python train.py --n_experts=48 --d_expert=64 --d_shared_expert=0 --router_noise=0.1 --lr_router=0.00102 --norm="layernorm" --norm_eps=1e-05 --beta1=0.95 --beta2=0.95 --grad_clip=1.0 --seq_len=512 --train_tokens=389500000 --steps=6479
Below are experts of layer 3 (counted from 0) of a mixture-of-experts language model. Rows are named router (the router's row for the expert), up (a neuron's input weights, with its number), down (a neuron's output weights, with its number) and show model dimensions 96-191. Each number is 128 + 24 x the weight over its row's rms, rounded and kept within 0 to 255. Numbers have three digits each.
Before each expert's rows: "gets" lists some tokens that make up at least twice as much of what it gets as of all text. This comes from a sample of Wikipedia text that the model never trained on. Tokens count by the router's weight.

# expert 31
gets: ",", ".", ", the", " and", ", and", ", but"
router:171165120090138128131153091097131152157152143100104120114141069169124176117130123122137166141146128106091099090139136127167096125101139108146123127091109112104120146112135154120137121094175116126112117138117156117137112127093118105123146112117131113127061133136116130180090124107093144105
up0:119125183134116143144111154110154148164126108106145141109118096140114142119114092143114090097121139175087096132143169104107134179114160122126156099119128109169109118150146129096146129106170117165123138129092156103119072119118118159148120133128137128128156172130155102105093078143101076140
down0:089138103105121153121116160141132095137107119145114133131105129132145145141133119085123187113125124107134126092075116148084087123163145175110124143148136117123111140137117108161118084168131126132155120155156144121116180068160132115101177127117086106137100168126111113158162123121153130073
up1:161160080120139091111148126165151147102117121142102155075168114151132162136112143164137138158118094082093188123105101127141092109102124140111110081109097154111167147140112098132127094089114056129164166144180154131162124154135177098117140117138088122137117112142118117143117131078139104138
down1:121139125129115111099145105138176139170142143129129122136100128093175132079170095091127166079122078139166107159169120147095105149150081140129160112137133126148113136107153104149125118185102173141124121140156136139122102142156105138089161129144139116117161151179122150151141157187121150154
up2:122130175127116139109099163130141119165126087194132158153184121145105148142122094113141129140091168131103138122103148156116093166122136139114151100123099112112115148130144084123119125133148139162131098130113186197130121114084120118144135109153141152089131153156168142143125108112080097112
down2:131142111132123129110156142126094097057182104124144130144111173130123124160130124119115124120154113124112109121139148083107159142124170096111136160121199114174098133146110138148083118147119140128152139133122142086128142138115100110136072096138129101153113146119148140142165116125134122089
up3:119159129090135160162092129126137120153108127100143104141098133092096106110113080078103119116142139130111107099135161110110131142078140122108090139106145102153128111194133124153116144135123182130129105113122136129082099099141108112107073126095107155178130105131124093124139061122099117129
down3:128116179160117122115151162121118143137154105108117134083148092122125168123153148135107103133147105131103108150115148145138092129097145088112168137123152155165157067126142183096120120091166132097105123124080116103127140140147112142127147158121210113147122153127142130077097120132176092116
up4:120104151111096133121118112133154127124144104161095135131126139130122143066138175130068091127112086151067140147092071122129117122134103143139095135106147145093157113125123155128125098155146124167135105164157104132118117097173132089126140122129119114127118121150118092138149149157132141145
down4:172096135100133163173112114100142113149152168131070106108134134099149115132095109145125130140154169111098155161100097140136134128130139128094138149140130123137144135084098115151084103096126129138120142145144171126123181123175107131123115143146079115154126152131142089143124135148151136126
up5:133136146109123192147111121104127115133131126082117143122092132152097109138063121133102158105121119118141110125157087113130131128110153179137123144151104121126139135143136091141129110114077128125118160097159185134165129126145125114164118147133086177103141120122145128143116164103137111138
down5:091137103108153132130145120115161139111126136150090154127105127095106155113117071145116117147117130130166147153106115137182107111108133105127103137113151140106140081137143155127085117133109122157122129095126160142091159148132171136161157178139121147151117121137104125122156094126172133126
up6:129133147110095139177137137123145126159112100146131133153197115158130099130103137114156115142116156122136096106140119162115087189121126081102165140130136083165111140119159103124100182126140091106123123089127134133107123155128134135106146130150123123154138105127162162134093140121089140101
down6:086107093160103147123121122115132146113115143136154150128117089122122129119098125155173135098130112119096101137134127137102147116110147119139104172119109155124144154139131102151115158119049097143137110151149120152144127143134079158121138077135109132096087131146157112142149107148098139152
up7:149133161132156131176162168138111141137137118102099131113067114102122138142134159110118108122110162131148112141119154144076128134135132106094119143065107126122116090110144097127110119164109096095078091125092120178132155081107119170112132128137145123177129107168135146129105111151104123099
down7:131098058146129134111129106114134133103107151140120133058116174146128120103126134135109114147116149158135115111099156094135125163119051141123127109157145105121125109127139127098132134102110142163130136103139113131155110158158134130150096123105156137138091126141112147106149153136121155137

# expert 24
gets: "0", " | ", "1", "2", "4", "3"
router:157133131136135122112143117153118156128102135119095096064183123137145147097142116142121113142126156090110117133132086098163101145168108092089123148117165162108141200140150163095085163129195142131079147121134155106117125103118111117096163133121085140128122137141123090128146066156135131124
up15:129166113125091197129130166128111156118140146126150152081161146097127125127147113128150155125100116132115151108127073140123165196152129111112152119104150114140146152141156134141137132117114137137157122151103092137106160141049144146140136127138125127132163130078079146143123144116133100115
down15:113132146195164142101137115122172112147114097094152167148165096144162140121124179141167144115112145154060119138133154139156175082136131129151124155134102130128136127100103133131156108137116135075126127095123120143124141127150168123153136066095139158142155110144115115140125102157140151152
up16:107109119156096141133143148119138112119103141156135143131122128151091113136121134088132138091142158092101136110114124150121107137079138115157128109137115153129078150126089142180109151113119077122118108148114093133132144156138173123136126109103091134118115154137142153160117085113135140138
down16:149141137092104125116144098183134090143142103120121122107168099122135111121126145129095089133122134104114146156136134095137144097174101150135139156127147141116117126124162148091115123115100138097151179141122118114110142114152088121171144113134115141091122137123129139124139149136184088135
up17:138159113145109142156134080138086110106098146093145114112156153163114140116145095139139156133131163111113095147130161137109124121140115114142078167161109148125125124153117171175123164096110155142125142203118148163193145151141156162108155166136119143136110072126080148129089131145120121112
down17:112137131101150126119155083141143093117106142095103128134130114147141104169104144096091147155129104122159104135120157083052160144152131132082141158156099143147115150109122124139094156145117134133118138141132141130129077133130113091143145125072127147143122115116099176146108100143169148125
up18:179116157154140114114156149099139129156110110120116134144160154155113107078130134153119103137093120195151095174093106172179137110119141145106149140158120123142110119148096118095132177186122132111098157115096150111118142083118103147142145119120104123136119154096130126115134147126111156135
down18:153155163126126138121159178105117113130174154128144104145156123100077136105116132169155129092118154124181135141136116119129122112102145159122122109144120155147136118110097091112123123108129155123114124189156122090124091132105144129114148085127110141116166105126107129056142138137121093149
up19:109155098125130161104171163124136107096137104130138108153120134118110101118113126105104140140147102187147139113096117095126119082122092123085155136116156151102093126140144123181117143143148121133137140188089142134150202164088074152147128102158160143128098078109129119142148083154128175116
down19:135131117133127122078106132107115130147129158118111139128083134168129141145139157140115096138145183149089102164131148159183101128139155153119136104137118123111146123094125111135142103129171151163191109146143152113128094104167153126113112115103132139147138141104139134133127108117088120120
up20:163138131112165121133123131116146144134109082160156124108150124120141136165087136122117154128114104146130131098117121101113145175136116098095125135130113106143150125115103141095105105156161098114130182114131164092117106100105131132130104164190112140109165133138133101119099125153098159113
down20:123114100143100140155122146121141121122126147163161139109129120115102110075153139144191122144123142103142110139134099112084135120125134139134178124137110097105111196124124142144109138090146141127144095146147115153115140109081148102158102173118137130140152096117101147150147156131168132131
up21:143107123098117186138121124147151111163098140133115093122144121142146144116121141100156121116149110137126128099111089097120126156093114103164135123179122109111103133143160128138165137152146095146115147164161154120129119125142137138112145093145118114136106182108082135160097158111142103076
down21:137118143098115156144090111113110147131140117177122149143117135142115110127124121093165122112106193105104142139138121149093130094128121137138072105165133103082150157166091159169118087109142142124169096141125142133142125091133053120164102109116135127131133154086151119124137134132127148119
up22:142108100105126147136119172109084164106144135116146083154112122138104135135136106130133135126208118150129099098129108143101126088114121148116155124166128091151166118110142137123138119151116118089116125113135148137130111158168113114120138131144161119161153081130142126125144098139126100165
down22:134124100158139144152141145141159172070147127141096085119116133132147134129097126174124126097114108134159139140077098204110072167107145122135136134116152153130128134111148077123150119118140151139140122095119133130106157125138091122134167132176126135176127146082134116126137106126094176121

# expert 44
gets: ".", ").", "s.", "\".", "ing.", ":"
router:190134112120119096143104120112097165133100127127124128109137052162128183130167139142087151142130116102066105127089113107158149111121099130139141177110133104182156126121114187103141133113112143130127147147145134160120133135123085112136111136108098144189127141136122107144126100119151130115
up0:134147126119109129139110123137120131104088123127126118150119127101119143170153124143162138154144086095093136136114097093157203176107139101127115131127109138113134153131117108119116095151077074117148154114130133127125087122108124094180137103171156096171144139158155134112118155132146134163
down0:166116100147072194102148151089172085122131133155080118121123123127142153144138112132116140104115123155118134152117095124105144140128122178104124129127131090137152136092138103139159084104099145107151143133156155107087166137145137146134125143134131109125113109106151084131151115133113155136
up1:137148121124118105112133140139103118117164144073125105132129111131128151140122192118130158125129135121099165114125142130125085165142109123110153125142137151120178088146133105070125113123140056093143152108143133130100148130127119101148128171127117104123081189090095167137152081087140112094
down1:118095117114184140139090118116140133142148114145140102110109113161177125129121135147122071097156140111111102111137119116130160155087118154121111145132149078147107131099134124157106151134096116106161146149166167136108093173139085128124131081152148182146145102143132054136097151138125146152
up2:160135106128154113106137069128119168126153108165109125140129152128102180177144176180080140140145107121036118087132128096132146157142153130112133125141136144151162144102104134142132139100107090152147158121106167141161188141151129120120133105150101162110109123111140110169126121111140124136
down2:129114126061147121145118177119135116101120161126173140138152142131115089106105122192111145182107141137129086098115184139151120130118142147120114152143140137107125127129164146132097127093135105121122162153155191128148105131145163100116133134122161158109143121108112145121134132087142084147
up3:138130119108139123133091143121114139119126086167123102145110135169152102110134131119101144148096156159117091096150073190150151121134135133091144136094110145120093130109172082121131150071083158164132125116173144135081123137173130140137161105165104127148137140124111112098174124100144138118
down3:139093106154169099109121135134135127127119147133140152141139130139162142080156173177145107136141118119114110148109102131118137114131107123089113108090104148133095142093139161140133163107146144162134112052155097157144125107144125096131148200145140097116121120159171077136142147116125156112
up4:117140102120139111098145096098144191144129123110107137119148155122115141080107105160091080172105133132101144135131114141149099119138123137118098145093125159096105132113140118106061093148107186084139132158152142122085086105152137113120144117132114139145134113136113120130105147158113140119
down4:106109122113152108168118124157132098122133076131084131133116106102159129160172140123091166176086162117106142088113102158111136186139142130140136149137095107134178122161123122105137128107147106114096105098132142152111155157097106158155148158077143084116153156148162081144126125118110131115
up5:134134154109125108107133091123147124147180142155115155096129148121146144123122102162169154129095127155090103117096104078099109138161158129127156161128171136121142124124135150128054159124132083123148118093192170133180172151115179137143132114139099145095132125112098161158144119122146101109
down5:146121123112078144125142139167154105124135119129147132122118119175124136158139152082133127144124160133074104087145099087092078157141083118159110148163154124086128138141120119150150092095111119162161137093149134097121131139131112065120109169116124146124066121096146164142101141113117085154
up6:161140098091121111090148110144131138136118101120123121126158095076157128138153114132122113155155150142146150151171091151114113131074139122134124114152099171152137135142094149125121177099090102105151085112137135132132115110114102126143132122135179158149127130110096163139101097153161196124
down6:173070127146109134134139131074138115155113128137113092139137161121107123132145134131117108109137147109101109108118110137186137129169122127168144120072126100123113080139146132165154103173081109138116145138135131099185118101143129109117103145184118091114140143117126121129144133142117105101
up7:135131140126128145156134141143078070088130176123113134086116148114134140150126100153140138097108096089142067142124158151145161162110133106127124099107150111102141074129125116139138100152114137126148108095130135154141155127145075129114119161129147126175089140140138152151112121117120153124
down7:067113098130123130108111133146105139109133137072096126102131105109149131101150096138097131142116140111095121109152157099109142132175124113117142105149155095085141140145160137122100103139140144098102131123118185137125139075123163109162138136143128143190111091106174189168120150137100150099

# expert 21
gets: " was", " is", " were", " are", " | ", " has"
router:180177118106147111119112093141131218106114137146135148116130103166153145112147103153162113131130114138121108125144148088140142147111092106146145104126126169135092158160143200124147153109133124151097132125127108142144131174093122156117148092147116134121114125153100071216136145110118187156
up0:164105124134102125116098113112117153122123163159110093143132115191110153129110137111142092089114115120137102169118140123135157134115096096143141110131117132175151114156122125105147099126170137130152130130134109144138131115072139141154126151101119139148120167151117128129108071116115123125
down0:149137099140091108147097134151116091115154138111124115120166137142102126100113149113153134110117106103133145146106139136089131111100133134145158129053111150127138134100117132133149121143138117150163141136152111163150135143091123155130151155117111117123140111121109100120132082118114077184
up1:124118134145127148113134139129133163130106144129153131132162124155144128150107112154095124118127088152099156120179166108142100112132106109150205125138134137132117166135120121111148073104115133118090148113092085091122125104111138121173136091139080164134131064149132136116116106117081117112
down1:119167155113130128126135099101109063129117158156144096152103145141096073077130113110153131116087139099162139150104142095094162147169121142143131142112124106097126077131167120164165144149143102130154104155107144131155110153162104115099121159121133111137094132166131103140123133116142135129
up2:133135107159126080118119136093162108102113127117139109118118120124149151159135138136127122090123146079151071146132087136153122153116090110162121103152080137182087103156158165140103128111130113137134129153112120178127142141126148134101127122134141147072128152144140152114103140092112115123
down2:159138132137148159138130115133132109138115157130120149106090156122128137097100147137124102128095132096167171145111127137132101164088137108111164095132149057140132148091119085134133124134158112149133136136130131129127160113147129108119150157104174148102154118115102097122116159171115135131
up3:145156101097092110149123085118170153176130114127140107139136187137133124139189071134121139105107116159115148136158146114118128165144125117106160129155119098163142165148138121159146159121118150159158092088116086099163068128120119129127151141139116152128158099141185127162111102142100127153
down3:145116164145145113118117156126152112129140112130098138115156137053204176130138139150106094093125133118143154158133109132158103134103125133111096143110084162125125106127110147104125088106151131124129132132139109106123139130166106149135106124114184108113113139108110106071121105083135141080
up4:129171117106137133140135151129163195116113070103090137126153145110140118104127149103138116155120129072122162168133088091146122149136083102127111116154105082099147112134117124071124109169187112126108126130109149123140115120139128118139161163112125150114168157107138096133137135116145138107
down4:119106159171162132099174119119145165156110105119138081128177133159124131112135113102078112140105074135162158152140110105130098100160121158158146155086101123164139122156111152148134130095134151146126148118140152124158134120120119156128141132075091108090137114120165140064129156102140127095
up5:070166102104125108121113134152145128145130148074111158089101134094121142134139106114117100111141152068118133074146138120099114149121149117124135112125163144147169131142116113134107163124117154167086168143092146120188110130173103135139127100128128142125087180114123125097121179147145115146
down5:151115117129141154087158121147091116103132149160131085144151112120148130108103137093126144128115143158060136144109098169100109163104146095101139152120112124121162181121086130110113103133105166154137138132127115151128126117116136101161147122145136129103195134121136144178105156142115114124
up6:180152118134097166112175091099130095145172099130115127149152105146115135160134146142129122125141150162135135172129154165133130114162191092103148102129137150156146135111143100131145096163109105124109153133065148101142129154149091142141133122139157133090068102138059124146124048095170147106
down6:088124118084125145115113163157140137092135103134166165130160153144143132142115095170123145176085101172116122113140124099150122152130103113107130162153125143140104092130145156090128130114124141132144157115110108119183123189116096107118132085149114110130134114101144127150108129145086142103
up7:160132156129158201164106137113151077117120133144132153126095111118128103123134124099132102106123097142116155166153130115130105118111152136118110147132143125173132090081097104098099075080117142109155113149114159105115132118120129116108090087086131158152154142139137163087103090125112103125
down7:121110107155144126112139113129101136155176167114133103106136112119110121153132103125115133134138117090135141157129123102098136134155109177140127136091145128162154137105144134073123112117108147131130105129113133147151133132124132105151173171125161148153136117099133185144162112111146092152

# expert 14
gets: "\n", "\n\n", "==", "===", " ==", "="
router:169116120143159114118126109095159148138103144086097133138113119148135174141100140100125076107129141134130133156140129114118135132168093088127125138121128108139136119118117143125121130120144113146138127101142119133118128101123068131105099101099091102131084112106132167126110106112103107106
up8:123125143080119111162126141125118110109164121106129099138091136114116127153094080115128099180161134144149107137065121164114132146131116179097154096116128149112097147141120098150127112106140147144099136146071165130165121156142111128109122065175101130123122132148145138132104127147146156149
down8:109145178123151106132136200149163170135150131136094101143180133114134134122157112139119127131113124107134149138098126114092123144105110113138106087140111157119060138142102092084153113100134104115136114094084135178156147105141149142150163127119087125149143119138103143113135169114144112120
up9:097140141096101070149129123112110106146124110127132144068154079119138122117100125132139167143122116103159119181132076082137117138154128114121121142121084132130147117165131144107131116136117132131137152158135107103106113148160097082151105105127091149077082168101123149147132076166125124114
down9:136152122140124164122140109137112105157128078144104132089141170127128118089135114093120143130093117099096131115126104106142113154128127106135110153127134118109086117152163138102148176137169126155147136123163139107115170069145141102151154085138105149168104086093116122108158109146147147109
up10:109122167122154118136184145140153139179119119140137102140144121168138153101148128122169064133139140107112095145113158114122110101129128152091151128151087118127113094133116087168128165117128140142105113116073115140142097065135092161084137105152112129092136133143140125127146124130102154092
down10:115122119110171165146119095117151122128170136123132131141063131095126136119180122138095192106096101137151103117097091129156076157154108121108128130104093165118150139132117137133137114143113086110168157098160136120140153167093090104165128127098119159157128142118114115108122136160140094119
up11:178115097092126120109152144111085165108140111114121136095142136136117141169194100101124134132149142155158138153118127138111102140126140142096080181111128113181126108191134126107088103131152118112151119146116145138140144098151130107116069122158080166128157145140096125083135129099152116093
down11:119143143095135143085159129128095115105109134095163171112124111129147148127112141121148118103096139110123153107099129116085073118139131125130136099148080155137165121102100143098119150160146127130107118164146143133141127123148166162140149095112127114122164151149141131089141078112149125106
up12:135101114140152097133146113125111123105134181103100115103135157104131101102129141139084109086170151109157118132106117136142105181078134129147098100140097146153136118107189143151135162097130082105161150173121171121135151120136107086137135154125114129049125107094150102130093133137135128149
down12:086103108095126108124152133103145119150097118134130131074142134129137112102159116121115131133147126129069125142121133104118105167153076099069125128137120120097106133112127112105114156146123154106132125123102184138128127147119127126108119148155124141109115145132155100111123201132176147158
up13:132146094119133152150132099097141104149139098101156134135108111094103158100140143130134138130130109109151109136125113153113114084094122139115109108107139137106106132150119093114103104124132150122124118143150116134140164071137114116144132117125103081141142162093126078147187165127144136168
down13:154096107156156148139103131133155061160108095134115118131143117108154140110149138118123148127144170108136128124108139177101116100137115127125086133125147130097139113128077130125130139140129087108148132127107162105135129081138094102118093122120123102145128106133074122159166176154124123125
up14:115158118126162083156118093071103109101126084136138170152112108148123118103137107163139145152104147128149150129140142095101060106172131114131098106117142144178100122144113121125099108149116091124135161128145141122154130168133094090116096097148123105116118093127174147108122092127101124127
down14:121133132151103144112122106159141148175091129110121097094101177114131140098094132134129065125159118120115115117117101159159140131145155105121100114124132112085153155153134123111118143122137140149077104105124130126122114114139185158145158075103115132118122155130148118085142096158154143157
up15:127120136122125159149086122110118156122089116118107151080133150175096145119103149146126153171092097178135139156110101159137135109111118139139182081132071137132146124154144124158186140155120150142110127121174136134153150149164136161131138126110133156109114204075102123107141132123087126085
down15:132135136133160178107139093111150094108086108137145118129141130135141125084138109136173149103127104121153179141126108146117114125133118146119100123104139110144155137147175109149091128137123122110108138159149114164085131125087143155162110133122144104116150131133153108112121114109128109158

# expert 39
gets: "\n", "\n\n", "| ", " The", " He", " This"
router:156169107121141120122154101085125158153119088112122132123146104171138189093152155128143148117133098097114141123099167104136114111126125110145131126110095099109124175124144125106135166101139142142104105109113139123133106129065132094080157155112096144122066137131118144107091131096106105163
up8:108114102129135152138098141091163106174085126113149123068148125145082149113113095110111157115122092137103116080130134092136105167110128120102161113167114111137113153137170124159118105079097140125214135144101130124172122139149166134137149151135124159129085086087187138077150166128152132147
down8:126093160136146119120104092136103151122149128181086127145136118116126129139072161135092100121112124138100160135141150141137170116143135166102107109137136113122115149150103157074134134119172116123099145123138128120169103101180139132169111115134128102116136137144098067143102114123134091141
up9:125101069138113119164149115147153154160114145097121111140123140131096098092144130144141130091118120113132134170138125110135122148118150169153144162123134132134130129162139115155147126145141061118123175146085142068123107136120108134159146116129095170135112120101130146124115110175104133164
down9:096148139129151135149133178132092128124131163121113079136118144105175164125124168128118146092092129133139136149133159160149098092127133132131111117072138129107152114132119172117149082119176113137116143105130165112122145115124145173151147133099153077161068112144125130115102110133142149144
up10:137125092129097156131146131155140119152129098158102182140131130116145157139113093118167120130096142097164127128129113105104097119156142094132160170149126118131131117128125171116101127149101154078127107144154130130145129107141133111113190136117191139140108122135143118126144136141148117130
down10:160123161160123086168079141155120145082112113160129116110162146114132112141116125133151125128105137215132128156141108122148145073138162126139098115163136157151086119138144102123098156119158171138094164122161126107139156163104110113120082145106160191123104119117161152090129131090129118137
up11:098126123118153120119125132133121155132143172108133077159138130146155131131130135104110150105172110121117168124138128129128153099119180117094119139122138133135130099159113107130123107130121060148116143111100122088104088143120157179138146152144163113135163127168082146101105145100140089138
down11:169150097160121112110169104127154164095148146096094124118103186117124152090131110146139103094138152139137141134155179148115159137113078101170119164133118154179121112111148126115138089179075102137119125125136136122105178134130140169109153100118191174147119114128115142137140114146095152102
up12:095136169108120110108128106162169156087125085153117134108133135124119129147159120100112152159122147094134130119112108094169109120143143080108096114124120162144117135138142130115080087177141099105129153112138122090098156131104139098124184155111091112139167101093112166114138145164138128139
down12:130184151155161133183093101150156096129092144133128077123120109157127144131163124081139159128116079156135156082118091159093114109126155120124150112146115128175112131092094185139152114133130112128131149089118091104120161097109129119112155149156149090082131115150122132086102156133164121100
up13:151130143083139113112123150114132136147099121119109176170127141121128090147148119167078139112111148116130115126094149133118111110150108135107164141133113091134114147135183160140132144132109107137118122109072165121156074134138104082133130078115106144139102123129118135129102159161109114123
down13:124118123123105122133110095122119114121162105121139120144121109110165155146098104069089143130127115104107138149122152154117146120089124105109124157124160140127136086118115129128099164149155149135130112127158139158141145163125114147140129116132115123146114159117103103112145131134127097131
up14:130122086128143158126139118103077119177158159124136199143153119145123144133142117147161144121097139129128166097148123111082111152149139113121118139140130101109116148145148126143163134119129111078089151113107099118151113142121113097164118106106164135126121049156109123124083140120108090139
down14:115132119111120118118110086159128123166146095098153116104149143101137147163126155156109052121140143109112101098156118106190166129122120113148110135116127139120099109093084156132086156133109153164130099152116085150146112113145112091122085105155112163124119121127136136115163147139144151121
up15:139149216099102111145129120128123117100115121100119097127143139155151137132101122113101144098122128134108121123141144142101104190128135135097116140133175135151102119113108128143102174165152122125137113128137112102147106145102130183117105128149151134115109093130132124179131148156147138142
down15:131087119109159111122170160111071151118091136131107146164125135122132117122124098132154078145136159163093133121136094124090069134140107169169142132097101166114120058148135112106071118150124118142099108123114158170145178122093163147107105108100132136146106118122139132071134114092144171091

# expert 12
gets: "2", "1", "–", "3", "0", "4"
router:127149125090120153110123074115107130149121151104118117105152135147099123123139109162117114122124131096097109133128118086146111148154133141135139146110162167114136174119157129120123123108146116120115088119131138112132127091136137083110132127087073110086151140133115128145138110141170149121
up15:135122137111125138117162164107179116164132134109160152120101116098173123098100133144103105149093119128140127138146108132163090126102158103100150096140159164126135116165130159162172179153155126167080109092124109117147092129149115134107147136124093169127156153091108151079117121150072125074
down15:090130126130162108078095145139144120072102111154096092167165115157104101128119173174130154137109124145105177170108142145074128165122108127104120128094118138126140124140105133150179123154139120115141095136126133133142147141143154163129086147142130130121138122115111088111173090144117134141
up16:150145114142122088145119144149159094127143133103160149112120134108120182136158139112120094133145087070134076125130146119129145111145120146104113111106132175081144116195172149154139099121129126087164125133129123130081133098125151088110136084140172161118148166126114139112097112130126138146
down16:082143116134144114131133125123130151142103175129135140087115146134095115126173091141155146155140133109100065085108132110161152117117138147136129104150123137158137114130175124127153164138140075117117110117177142111110173103131161142127147134141109123055103166098140180172147106116156131104
up17:151132128154171126158102103134120135123178157140143113113120088106162124128148112128127113118079157134080115158102114081137092136142125126111140149139099131129133115101143155157127163123133129114136141076146097124125134131121126133090090137113143077128161132128136142149119117154173150132
down17:143120146132175117138133143159123117122112130142090145145138115106116177176107139104150108107129107117126134109118092150131192062124155149131159088153125131095158134168075094151123138155104134142151125141135101184151145117105126157134089132163152104134108157116125130166103127118160165131
up18:139127154156120187134114113145131123170116132134142165116181136153147105111152093159102116162128158085107139197134127146124146151121110128118108143130118118125109170111109119147144143119119134150123134133141152129178100109146120145124156105110096183123115109127141163095092186147136093111
down18:114169140117120147155167110129154126112110122118111140156126127132092123112104101127135092117172114138160120112181097105142116099084130112129173126198153153140151114146122142111121093132141133135154125131151154145115142141137115116162089117163129144087099121144083103077156120144150097095
up19:138148087134142167127140138174101135140169110137087137155147100117141151096153129122135147108163093144161092122133121099158119135133134152094113107145113152104097143115120117143091094126115078096141104149121149148143114131099150130121109156100193092114114155122122126153144096120105134121
down19:151109123120124096162142132127086127168113120172137087131097130130121098195102104159087099111137147119099114132123115160122174186135068122144169145128142131114116140130129146114121142097132134128100129113134137144139143088123127123133088067165115122103115140085135119110141161117156088175
up20:154128119112151096094114110146102152106123129094112103128142166145125155154129122131170116124116133145125154161134106081166115135111130098138141161188109118113122131083142119153109132131134075127148082147162174124155075144121127121105134106135165128120097121094206113143147113129120089125
down20:114101083115132167171118123106115159091151117118150139113146143120128050187123107115111164106095121158109169130081114149127136103133111131143066183137115134149087130151151142146093073123125132158153164159121116162141128138109099123135116124154133118142122119113144134176113142132113154150
up21:113133108135166127072138098125121128136102151086129143113139139121097090106125124114160143147116156122100148133127179158092101138137198115081121111117155122154124128130138131149096101152176148131125118072160100092160142143149104147129139155126109124113157170107077138137138121123146144077
down21:115086140123126151105122150086132101114132143079091130127161139099104125129165134124105126113143128107127125140104131098116116137124133109137089168099125121078129121109091173144124094142124151094142110156121094175145111139117168153125148112131127183167119134152136083165130123124117161128
up22:120115104108106136131140134099147162116104134157111122130108098135147121162140098132141151110123072148124147120147139153105135101081192115162128115100102124130099128107157083132120150121152113122133132123183106152076113130100105127125132074095116090145131084140105143120126119134148124100
down22:151153166095149133103143143150109093101105122123125108141175113130147124079129133093141114085104130113095141158105070136166114130164090125125129114142139142103141154128085131118132114129132154116102138069113109138133140132136164114132160142125163118155119109123113138134148140113119145141

# expert 42
gets: "\n", "\n\n", ")", "| ", ".", "1"
router:164130116117170108087102116096132129138077125124124133131147101142103155098118140103136110122125125132130104184112140118128115118135137094135125129125147098142101145140154166144102147110144151152111111070169137144129130106107088124090140124077107097138085121116118105168127110161105142130
up8:084124138128145110092105123123145176087166129101125146129136115148187148134127145074150123130142121114087115147117147107114092110127127138164089121103105141083147166175089150131130126148122107144134148144140184138069081122116094121133106147167137119146134123109154067114103174127162150113
down8:135141149141093110146104127139150106167095139117094097128121102122103138140110086107121105121126126145119119141127096145134147178135152127118134130118134104149109096080163093121119107096134090105138157107093092123139187156109155131118135112063060134095114171151096157195129107158138113159
up9:076141107111099099156148121138130160098138110113117111088172142111125130129150129144141110113097141103073153092129149117139115157140163120146130105122144146118176135103110144165107134166058113129141094122148143091066112082188125117166149140139130120117138137123145116131149087145136130157
down9:137120145115131123152108135124124167107160113156103124119151130082116160121133149133109122132089151141138155072134129079142105140145160126135136134123114162121135110100154151087111153172098147106122119171117116084106072115143094128159142086124146148131147079121117120183189123146155125145
up10:124148138108123158104131141118159131131137121101107135105156143106111155134138166127178117131092149101111129099128151196133119138133116149120112136113098130114133112149147137128091136154052127145061139095114121111139144123138135143137114134154121132150079110114145114134126099143150101128
down10:149103092136149078115134093098107118141131139119115107120088096138166096118110102122070124124111132179147121167145104099124147137133114124145115165161136079164116125131120132135154106126153141141182180163136141135108139137128130141098119158119137092127159129120135149093117177115122137128
up11:124165161119154138125152128110108086078133125098121154150147117160148146124155148146142133094131142086149113156138119112097124133111139154141163152128106119121134183127134124133131097119119123109152106104118090138127121108157171092115105134141090173091116171144067141132108111108131138176
down11:139103115105138215141133144136155103130130137105155117118126136126129141124146115117123111146130078142094105118135103150199105134121092145137123116155108133125146168127100127133119132097146082137156093130150146114127178130075129116131151149147090162156148118162127111147193142099155142118
up12:146164149095120121117120132131104132120125167108114116169148144111165113102088097115140162140123176106138097129113111113145130131158125096135155129142116163069156153141147102105156118059122125144122118141109165133105104145157144097108130182098118094127119177162146164141134169120122128116
down12:129091136160098174176138175138114115131140130120129103111173121157130132135138139107099117152164095149154176111120136145111125094054101155112096125122143089115126120128110143137155111170148124160159130134130157122114144123076080142128149061173138138144104115134134128095132120139113076140
up13:124117102099151069157119098134162133152080095097119105144111085107133114131138096138103128080094111115127100179121131125158080105115098136127109120125129116094121103156118127109151141147160148123089120117155154157079158091109111104097094130123108132182115182092116142176129152117122137141
down13:171125120144141163138124118131127101116123103134149150135175142132100162079145146159162131122122140126134134133119154165089125068150147092152099122119150164101131149169093118155106157115154086105132095140133136144092115091149101119148099114119159137142139114108105108144161168158137123121
up14:150138099086148156137108103108163145101131083161129140096130118130112116132177102149128159126160156128100132161116111114147123122153143147123123124109130151130109164126138125119103107100095110082122097137136110124126141099111127175138116140050133137122128108081162148096151166140087146125
down14:128142122144110123124136120142083127140118148106128119150112149107128130121096134115147106110138133106163102135150150122113154131116110133131130134113135143163142112136122136138142161153161183162113141131119131131159090113133143091099135109193102117111121167192108124139140077116197139142
up15:114118147090120090108126128124115138155092136124158123120173113166149167163076163085137112130126095175126142116111125168076115108123184141146137128140102102147123106151175125173163194140133144105099119071137143091109116145191117127157162109137132127124171140123184138132142116147115134143
down15:152179129107154149122146154143105146097104139152118076148142118159154122115123144124158171126137125124189138182145107127099127138102131136156139106118082118117123112138156147110149133162137141112134116123091124147110140173121137169107124155116130098108161152128118118100154123153120139143